{
  "num_hidden_layers": 12,
  "balance_loss": 0.00519,
  "tie_word_embeddings": true
}
Below are experts of layer 4 (counted from 0) of a mixture-of-experts language model. Rows are named router (the router's row for the expert), gate (a neuron's input weights, with its number), up (a neuron's input weights, with its number) and show model dimensions 0-127. Each number is 128 + 32 x the weight over its row's rms, rounded and kept within 0 to 255. Numbers have three digits each.
Before each expert's rows: a language model's description of what the expert responds to. This comes from a sample of Wikipedia text that the model never trained on.

# expert 46
It responds to: Final pieces of personal and foreign names, often European, such as ie in Christie and Rosemarie, z in Metz, aus in Nikolaus.
router:140100166065165189106110162124102083144130126095119123140062089135138118177111067124164160100089119128145115149084107073116129115134140176175115103145116055133059095154127125103111058197107093083171101103110121089145105108118175127078111129116178114151174168141123094127125155159116185111177123134113149067120077151109122150140112140053106146093122079122128158137171149198156159116136
gate0:096117143156112110157139176115166151128138067120150121112109144108132141094125139141134120162097093131136166150157087111147122066210128163173041136120152135155120133118200146066133140104136124149162108150132109052120146158125123167098166203120115064078122144146117103188116112146126128078110144094078133126195091108132172172097144084088097167116180128034122150141140172078153119109130
up0:139155131067107161104084140098102111110132163144124164128142108150132094145159124122095158120129160082172138104071178111099150118065100130074188156147099117154110098131060121163168151174113121117113104110153147133104125154131143105103125063128115147205162168157148106090139152101056114157182134180120149130114125155112176140166126231168149131076055181121085106160141107161129184121146
gate1:130170098174140121158150104098119175133127152147090090103148119188112114156123101122119129122133094144105093128105102163177148150193124170128150095147148120089101142147191066113106156143093131159123192116154168077160139116102123141190108113144163121104124082133114130159061137155216180082134089106118120079177092128173165178092104192148156173126122088101144192113090158120143127051153
up1:136161050120105153108156129095134094116131120160105082137131122131147126164090133153101085056057089142097113087100130132159143165133160175093129114171159162156109200181152112146122167185125176181139167098145181112157158069107124187136143117072131123160143097139157124114127123134164132151113085100152124112089142106247155133067129191104110153152129157076148122134147156120134141137084
gate2:091085116036115121084067136116122112117159162098167151149119103085140095185157141148161136097132123103133142152108077113141125126113117140114139138176122128139103122067091179066098094159052075118199046159144107107075142112114154109121113140145168077114152134124081165045145181108127114108164107145159168132142112157120140112165093152150128178143137174179088128096144192140122117121100
up2:169127136140124149078205069128154138057132147158111120074109129129132128119106127118101105144182133162162109119221193112102136197146119111094137091126131167106137124121062101144116166126122099147118112144124134128147120125153136150141106163132108143136125114096117180126107127143067148123115183111108130142143154229075167094164025105103151081110106089105110097150077186125076094101155
gate3:087133154152129140161130087102171156098108090095084135153161091123158091060130124150170163154189080146148094101158130102078121206165159206153069177116147123122143074092140143100086097130198142135185130143103137106154095163174142076155099151127126117115153110074094154131163102093148164098143111098108117085078094160134115127134124087149159083164174143173142161097120182144094107101123
up3:170120077108133107083115159164148123171125102116152146170160105089183107101121164142091128141104158168145112150147115121127128139048120155117095136095128146142151140105120111134135128096109130107177164181143112202118142130105074165165170154177106189147149096160136122124129104215097123199123081124191138146120148161133023116119184104113170152132215130140147101100133170127125100188142
gate4:127135126083124131112114116190136073166116162095143122086084057097106109129160167082094084162156102167202160174160146083087133160092102151106136136109152158104149122133112106164104139124129140149165124147069151176074140121131133162108161206059141117132141172140073148113189210117135124144107121094101128135119115189116121152162058125105146086106128126143149132086102221123136117124157
up4:087134132193120104160201123078117177149175089145081124133146179171145127083130158132135185106083092116108064085189119141042098175141165103121169131103136120113108152144136124115124078139131111154087154118137147109168106153113104099133154141176139163133122135103158109148117064134101122119143129142157057103104129068135087068095194125113160138195174096113126134142139044139152164107130
gate5:145098093115108142115074121151150113187121134118174118108121097112080071067153178105148135149132132190161105150167114120079148155157112151113114145125121135139123107117159134079114086131177167145102178172069147125028126072134154097115135117115123111166155160136169184147160101152135140161121082141165154127050106186087101064166152108083072086194181102134131095131124145127109115108157
up5:147102118101116154099148161161144146119119111133163120137106149121102144147106078104141115101104150094108140107120080104155111115163075179131144158194084092190081104115084158145153103186084135065083119156152164123105140081165118136101126079093179129127167126147106096106138148125158173175148146178163222146140110135147195180176130148096124150083125172068075091111141117147072156137063
gate6:107133096078140104170129156141056119144140172087094137105144087171142124093138159105101171120110110061156161141177186157121148115075091135022093070073076121137158121164089114168106113110141168130097105170086137164124141108148127169160178124151156117093143146134125096148107165121098131154118176104145135104096085115134072114161103091119196090122057088122155146099110090144112100174145
up6:141101114169098149119160103107184136102114075173149104127087164107103163171096089138127069126148127148116096101093075116194163116196158101191121194170162143122112096095146109107169148091094149130142181093160100123095133157126143137123111073133113146113082119100117122152136117159185173078123054156068138138143134091111186176082090166167107166141171134157088091163121151091106160133102
gate7:125109157123159101152149078117172171169136105113111129080124096121121077158081177168108130159125110169112155173171081093071121106093118106190165128130159179096120146068155134093101090124132107149123139116115200133148153118055084121142158156166139107145139142138048143224111142176130173083087100112098111129099166110132146120062164098097130098132124117171167144146141199113158098138108
up7:122109157119160141145184113092186185169164136100091129112103093114126098143066119124125148171126099163129111122150102085073134102119126088195165135091179135086080130112173109081166100114139085120137166117086202072144114161071132086118133141137095105138171135135061111206135155186147160099123075155100139119068132148167141136107154084097133093140150127168149164161123187131166095155157
gate8:097114102170125132121152129078115109199068092101113066187096137148128128194136111138168126147168074145071115118095136092132127129145117186160078117122103114134128135171186144108073112097100114082144092125161182118166167163104161135158133138124121115102138077098157114169086111086132138168097078139157185065088106147127131169118147072121088175121128130122185160139064111122055133118174
up8:126043139137136141099115132138136136134111130203076178133131193173122128111119114161123181100131160096113074066099102139126153125182132140130147150127145102169160125106120152086096122079081186131130130125131105114159146131080129077108080127200087173114139137136099170188153132108094118164123143187174096130166137169092111087095161187107153151112156055186107092156133118106163145171181
gate9:152136197122112103065113136171154139116132118172151099161120087118108131143149123074136147096146146166139156177103190100150123037112120131097138110143116212126138148093176106117115111080139115179105107152161112141094116143081181154098140172127123077133107151134139088183071138085138073113134127132155130127143206101100148103067154094137130095106114074096179061086151141123190131086104
up9:151155111138143142201129119110167150131132113158088125148131119167083129107099107205125078123148150147065143107125098129130055146185143108171111116117155093059147121075141051201102108114106150158121166140139123140105104082140167088191081098127116181133110045113093188126099162159171153133089131106097153174122165088148073085126169155143093085127099141159120129125163130116104111140137
gate10:177072064120143155074096143102128101172123164186149064123103134130066152091167122122112127020105164142064089173115123107141137221113140160106107112160073134075131106150161101128157123154125132174141125108084114155171179091106149155127144112119167171141126166114161162106151128141139075129103133148162117145072179127103152126138104139069173122182099120129161151120098085140138098121143
up10:112119218192098092170184127060142178070137113144106106121160112155151104113157095087143145157124093173177219103123133105131124137127067111134149131134171157130122161115130165135136166102100121168160094187185132076095095167155162083081136150089083191156113125127118115131143150107134183085127124087120125109172125073156140103134118074201118172133089146138102102134140151114145122106121
gate11:147141132176111117137179133134091169075095118139165105114195156137120122162060139140077126208136139040106124110122101138103123068115135122182151086154156091144134130076038074199099083115120144107139137115152142114139091099118119120119140107190080096152136134146123120064118140113119162123145164130099174133157154082059134169066090119160102151099108129076146137125165105154145093098135
up11:146143113209101103171148126206128177139085155092146114182110133141093119083099138194070132202120148115108097131150121112083146120131147146130105145076160135117155141099112135151046089127179162133107105120147159136138103077086102172102129133137166138176108141161191160144150072139070119085083135121143151101091143133147122110095134110133152088153116078140180203094178109124111093072142
gate12:027138118130122157124066159108122133104153121132124122110102107171066093153201161165105143078149107152161128137176129061125070146073146102174147080117082129091127111175090153105104080162206109164133102133145137188136088190153138084104141190115148129156130164088114086087117143146123161113110163118135085104112122174106127094152135136102074116137104125086144116177171110150127162168147
up12:176164181113135160071168123118168161131119101121148131159118108127110061177104106115096096168129101144159060143119094151086118061098147089124199152084156122149121136102119093123087144161167144190131116111150210067146094111079142108074174186121080091103197141174176148122141112130135156124127194167103097162134158127111190163104131092135130115092153150115170125134115147116115122122092
gate13:163099110136163126097127134090129143103107124140158090110127092163071090132167107155190128168162077117090127177139155117165095097171140113113113146115067126153115071155148125098045140127080155103150140110168162069142153197147184195152138127147171117091121039112143133123083083116112170146138129096121123146164107162163150214104112056119091122108123123135104159140166148139068110137147
up13:180095089121134109128058097114100106136166144144150146099084130047090119103148132150123150107156135103157177185093095111102154152130134083097180165103110142133119123139146162042147077104125128131098159090048118154092147165117113121137160054100140154125155139189126120164097118097180110109142156085141126108161106159115112074132147156087130085174165050195088122177084110127109127112130
gate14:099128092115170171134099130101144080112147120109113109119147079134210157140070088120166123107099093104145101105075136115106105128126142114118068089167096100135135109103145218085125163160133108142096142144183074114198159153116154149140062105088091122159063140148108132120194101124147152111133143139079162160153114040126081082116168167115133141153133099145080146103148102099139154130056
up14:164144177152099094155147135136104093121093136141080150082154203161096078101127135147141141139111140138112154105139146131107136167131130136155200188105168132147102114163078077170190073088070159123135145119115177184069145067140126090115153090172162171078168098105156113133100126148115129163159116110172104056109095179101158152167114126157173151135097136164131092096125098169168107106173
gate15:145171155109122126079159113082147064127159179164160141143113056100124079119118140062126127146140111119203095178128106088095157098062140171100196153164089118129112084152105081120160153153141150169125157092072175166080116111112075143109126141105085092189145159166161119133116090139081132141165149132108117132129120223149153151095092154136173117116166140144108126138139172133092109161159
up15:078088136133129148159082178091096111135106138101113141087150192184131082157132121118104109123166100057033130095133158118106126134190123118146100148153181131145143175114146146170072128135097123139098091086176145110137120145108134142156145045104164132102092112124101116087121137156137145145130084132136143079145145042102137100139147118094153107153110118067174154061079144140193134058118
gate16:143156133195119118083082052133104089118180102145088063165115134149184119193125120151098047111125163145107149149083164177111115096138149081156114141171159152123144136128177121162190157107082102119118137144147159164154167164118140056129103126078169160054127116154116154161088130073109122077097126159089146134121159091112120130098140190097170116107128124127119139103141146149206108113139
up16:122135151171165143074078099143118054122168123094113069124110072163143060180096123126085030103119108113139158137117124097075136100071128114133133120186139117109109094147177078148179120123145088159075161161141157133133115118118139067105103114093185152125129108125067187097129131124133105125103163123108123124068164164116131137144132124106151084092157132085165119104144188133204180120111
gate17:128140100120123100137052112124134104138127179111081141060158135177134122111133131137141176128173218151148161148171175110123080115131202128096090085106127137067161113117167136100087094107185134101133117169114135175118153116163091114153100097145130174157066113141125113138134144138159107113111133114219085136141109164117109129170161194087164062167172054149138111145154146087127117094140
up17:193139093080156155166076121151136097104111173111143156099054161123152100171095117158143143123128153092140122141197147079095128166106166076110100147151149106081114128158170117109103109191164116104128134110086193132172174145112116156140140126184154153137158167136127130080152152154092095136119077167163068146088125174140158121160093168091090089129185120115179213159090150124151157123143
gate18:127162109129086128137088062112174134164170096195103108125164150095170117129157149148121094112142110104122181105175094182151215179125128119127093171129136154098167112112106164161150122130179109135148170096095120088179132093126099122144172106153157117108126056131088126080187125135130101105105137141111139154101134070178106138081087117119184093155184112168074150095104181098168074158100
up18:089170092154135107097146131147131110175139148163147090098110143119121141106147110112168111075101136139095133120140086120168164164149124085124182058138128094094107146134153150089144150164090112093045134124144110109193140225098144132129116147173135128153141128122060088077138164147169145138156074174083151121149121105157168139138079100114108166081085162052067109177085132143117180101163
gate19:132067102091110128161144113172154090171146137118131146094107043147153121131133129109082090108176154142175133134209105085099130095075130115109116135092093149064114136120142144118150147112222104110135125103064089152137154150068119123147166191114151113087122134144081095111211146122098147117103154095084092093107107128087147149134065107121148103123213104136085146138123170141111175136151
up19:144130131079100127130097115133124085098164133153157100151118124119153153140160087114126076088215169148120204168141125111171098066143085112167126153070108134097096107102164133087159115140172109099113060081058077149124139139105167125145182153143178118121169140170102067137114160132122137091119185063125140070129117127042125142144131138135133119074150160113062150123158145159093129144146
gate20:172077083058153118106108163158134136171130092132165138118111051054199132143096134119170146058134140123113087172078100141094166111086135111106129172115120133145116126101110095096101091130146093141191133106116098122091142094088168130120138134106101131146170120153146163138162086181095116166145150197121179208111087079140108148132190122102134097127172111116105095166169167128135165084129
up20:125129119131144120108099119143141145182129135117110085100135223133087130114166111113142088101123145169053103160159067123169098174181118132187171090130105127085120150120200171150117146138072157119107116171120144105168116131111107112144134160108084105077135123081086145152087127097158086078113102166175128176117161129076201132133126139042101109126086149081159153124162103133160119073091
gate21:183100111143119087134187136166149138135087073171133093109174116105142190130148086136182156144130090145184115131044193072147156134092119094128151161130139129110106154166122154103124136127116094136121122114170091101165151150116156110114123074073169162241144095099162154126128095148154113114189135150131108099176109083158085079143166096191115112158091103094115128098130122152145165118161
up21:164136151099118125100171084117113147098125168180127101116058066151083123134149109132077133146115133136103162177149101139147099145129158215096137185146107170144149111099201079112186151159131154179140144180133148119122094144139119171118134187165134139069099193161189108126126189083127121146160138116179174167106150119098111153124101137126201158175141182143138105118138145113117070133094
gate22:170037097143116094065151125120155177140154060162104089138097144143128123109154110138175156178066122118094094122087062119176175160198134127153104159157138147110119120113161113113127106130144096164154146146126114102117192118089132115083166114196160133063105147165122129104127139100126139164152127070182094111095142081166074135172119115143119146158137090172152157147165120109185066138094
up22:090196180131100158172138126102104095081129168171117170131189119142166136162137097140093125106158116123130164129111144132139110092113077144148217071129133092206152134132083174151154155094082173097097140137149141152085094080162106129147094140095121106175130101157141122150111105109124128121126159186104173097172127146071168137079153122183176118089107200104111080087135076137084156132123
gate23:119131098136080123111079094119102138132126160147102157202140131146160104161128137080120056170101164115055108160103091136117187116106087126116113135148093150162145150076103151121112123094091067154162199100137208115129182156122125175159107098149129092146140113094071145120160060100108167134136148186117144080131170168115160133139129191158151092083163118138087077151132166104127132064132
up23:119159152157101145111153141104121154109122145147072171136160085149122095190102102102078092145057090138150085128098109161078110117082117180108158166135114105149141111145127032139157136145098093157214161069119189094139120096094121170051139131096115150109123125161183108158166154144085149170130151135125160093179177154096152142059112135145120125108180110101120133166106168130110144140176
gate24:158121106106087125091075139177154122138153144166109108120152093175143183176126111136137150050133134135133060123115130087100159150075170130138140076137046147125082134158108150100165084146159084123179141115123136147083099122098145131123050146116158157178157070129102162068090088105118128140169119172131094107121090163152120101175083093156134065084147188116138124162083138182125147095145
up24:111102136084122106114088137122154132076202126073144188151125105108139111126204178089110153149172178147205139080155103136115181126130092129039165112131135112153101110112109126142130180127158109138121162104166199128109135128170124099139144138108143134146162097132111177167104123145102152112157110082111120124146087196076131138223046134149152163096114142158123108161103138118092163112170
gate25:135154167145107142151195077185109107133104094184149104170133172074205142125131155139138130199138120111132121173153186166149140161182103164096081080143175163152120140100105158169163115067086144136132132141136139138099117089132158177130197100203111176147107109158104210172087098123125145128150122104119123099142147081150125099114127147140151140172138163168131125071122118080133101075136
up25:102174175104154193189169103110112149056111161164119142172088141097121112131101113171157102151116108097154085135182144103090120163138073142120105090173192119176080095135106176116118098125111118102129143124172134053167079137156159126126119080180105159132146104125099180078139121093104185140158153086108108099112123119170145107158066181126151159119058166158165099110109143127127169096139
gate26:128127125140161154060087141159184125151170116104131128091140109125168086129159182078118135060113101131190146185170127107067109158079149116128115108178138135093111128132070128082112116155161095152128062124135098141117103154118084154084142161085091101163186091095091127120171088149108169094102124194145125115144130176111126166165137115097112091113136109158140099127171210143202120100176
up26:147092124127140107187115129116082152095104130110102117132131182139122097136092070132108136173131104045140146133110106122134189071204059084134091142133153132114115138135152096133147116121134193130147116117080176126111193175140142131134087090113109146119079201175167139155077162152144117172137128156171140158185084107125132112121120150128108091157175025141151175137154118105092120180090
gate27:172160111111143130122095147128127111124086125170166119124104170166138161120118158142141147101063098129061098172121105127171101139128160102152159159122135084138088120137154074121125117218131088120085068104058104149180149127147129183165167161123147191158192129195166129099121154181128120094131137151140144116196091147172160153115099135104107133106211107089123179119147091171166133165141
up27:113119115124141130185115129185135132175133124121076095074115067187122093129098166109098121118111163174088063100148100145089087109151186160134128143091123125116127116122143110131122146143177153146163123163121112085141113160113078093127103161115181097144107096158093075112204128141154158098152131188173080194144133176167156157164122069120146073120140139136207129137161223132141156128121
gate28:102139142131148180107122120118112145105153136084095094144087134149114154153114131138174132111080086105148059113099141109138115121150162170119099223151181111123082124129123137221144114142132133131096197126184127067094139148177181110107117143070149114100070176146088094184117134082171135125138104096094114116050108100160157126090105187115081115168138073149097130113115096135181157106137
up28:097116101124149098111101150102130014192116147120163094156121084087140134132128154118110119108110080168117120143109059118180130132190089146110143118091100126168128107084164097112105148113136108133113145100155124111147131140109135117133133101141121137133040129148213123082111129169082157174126129072194158112126125091162071082135155144103049183171157101087076159122107079127100101112135
gate29:132152177111116139098147191113091203097131090131106132164125104125123112164121139126137095154085125139165172132164192110128104104092111178146110103153075151225122126174103121121077115121145109104135072125175161138108144117162118154090149147165155078124145169099157129158107075070160168121137107168126128144158167129081139143137137103224084152111054193122157105093131079135072129154143
up29:115125103135123132182117101148149082151089170106092157115118163164143123124115147141063154100172141081145120109085116137087137151146119075124130116151234117093154124093140139132159167129099180147137146139120111127167109128072162113151119157081065170106137147171082108176146211163118124148114124162111162122111076151099102075091135165048185116085161126147126168160114198102181093109111
gate30:131122111144148098077102144065144098096142127154156088146163071119151112085128123199113123117108115128080141086093094139161183154138176174083168143145059135155098118142163160113129094168098145185197072150122140119116077137132151097136075148171151143149138178108167160107114149204127092103072125055124136150153125184161170109119077123109168138133127098119081099120139150127073137116065
up30:146119101113149125088172137120122146112157123128058121158133096116130123104098118142080162164132117089120100139115126123181126113179114128054131090134136116148087136107109107152130117164107124146160086214131133137122086162126152130160091126144152169154138123148095190143076163199116131150055092088079089198120090138135159079108098132117184091109165034093116104075122202121100163125077
gate31:107186107114149112175121157083164094123100158142128162106168140176177198134107173143090136223154157131127169047158114128155090144164169149167084132105091138148113159140148097140097101069145127154141175147148161142138182103112113108174124123149124109130118086093112165151105077213156132124151109172156083137146124128115086171140196211160124152099157126112168141127133165134170147121118
up31:105042107149100159139131090126104171090153078101107113113100081104103062110158129143153135070120091136162132165120148147096180053067087110075139165170145173125156127094078187167130140106132147129181100128115101132101144139160088161116141115101114120075116173150141126128127128075063122117116136082060122110124123196139133078180055078159116110127111152170105096153106136107094110137136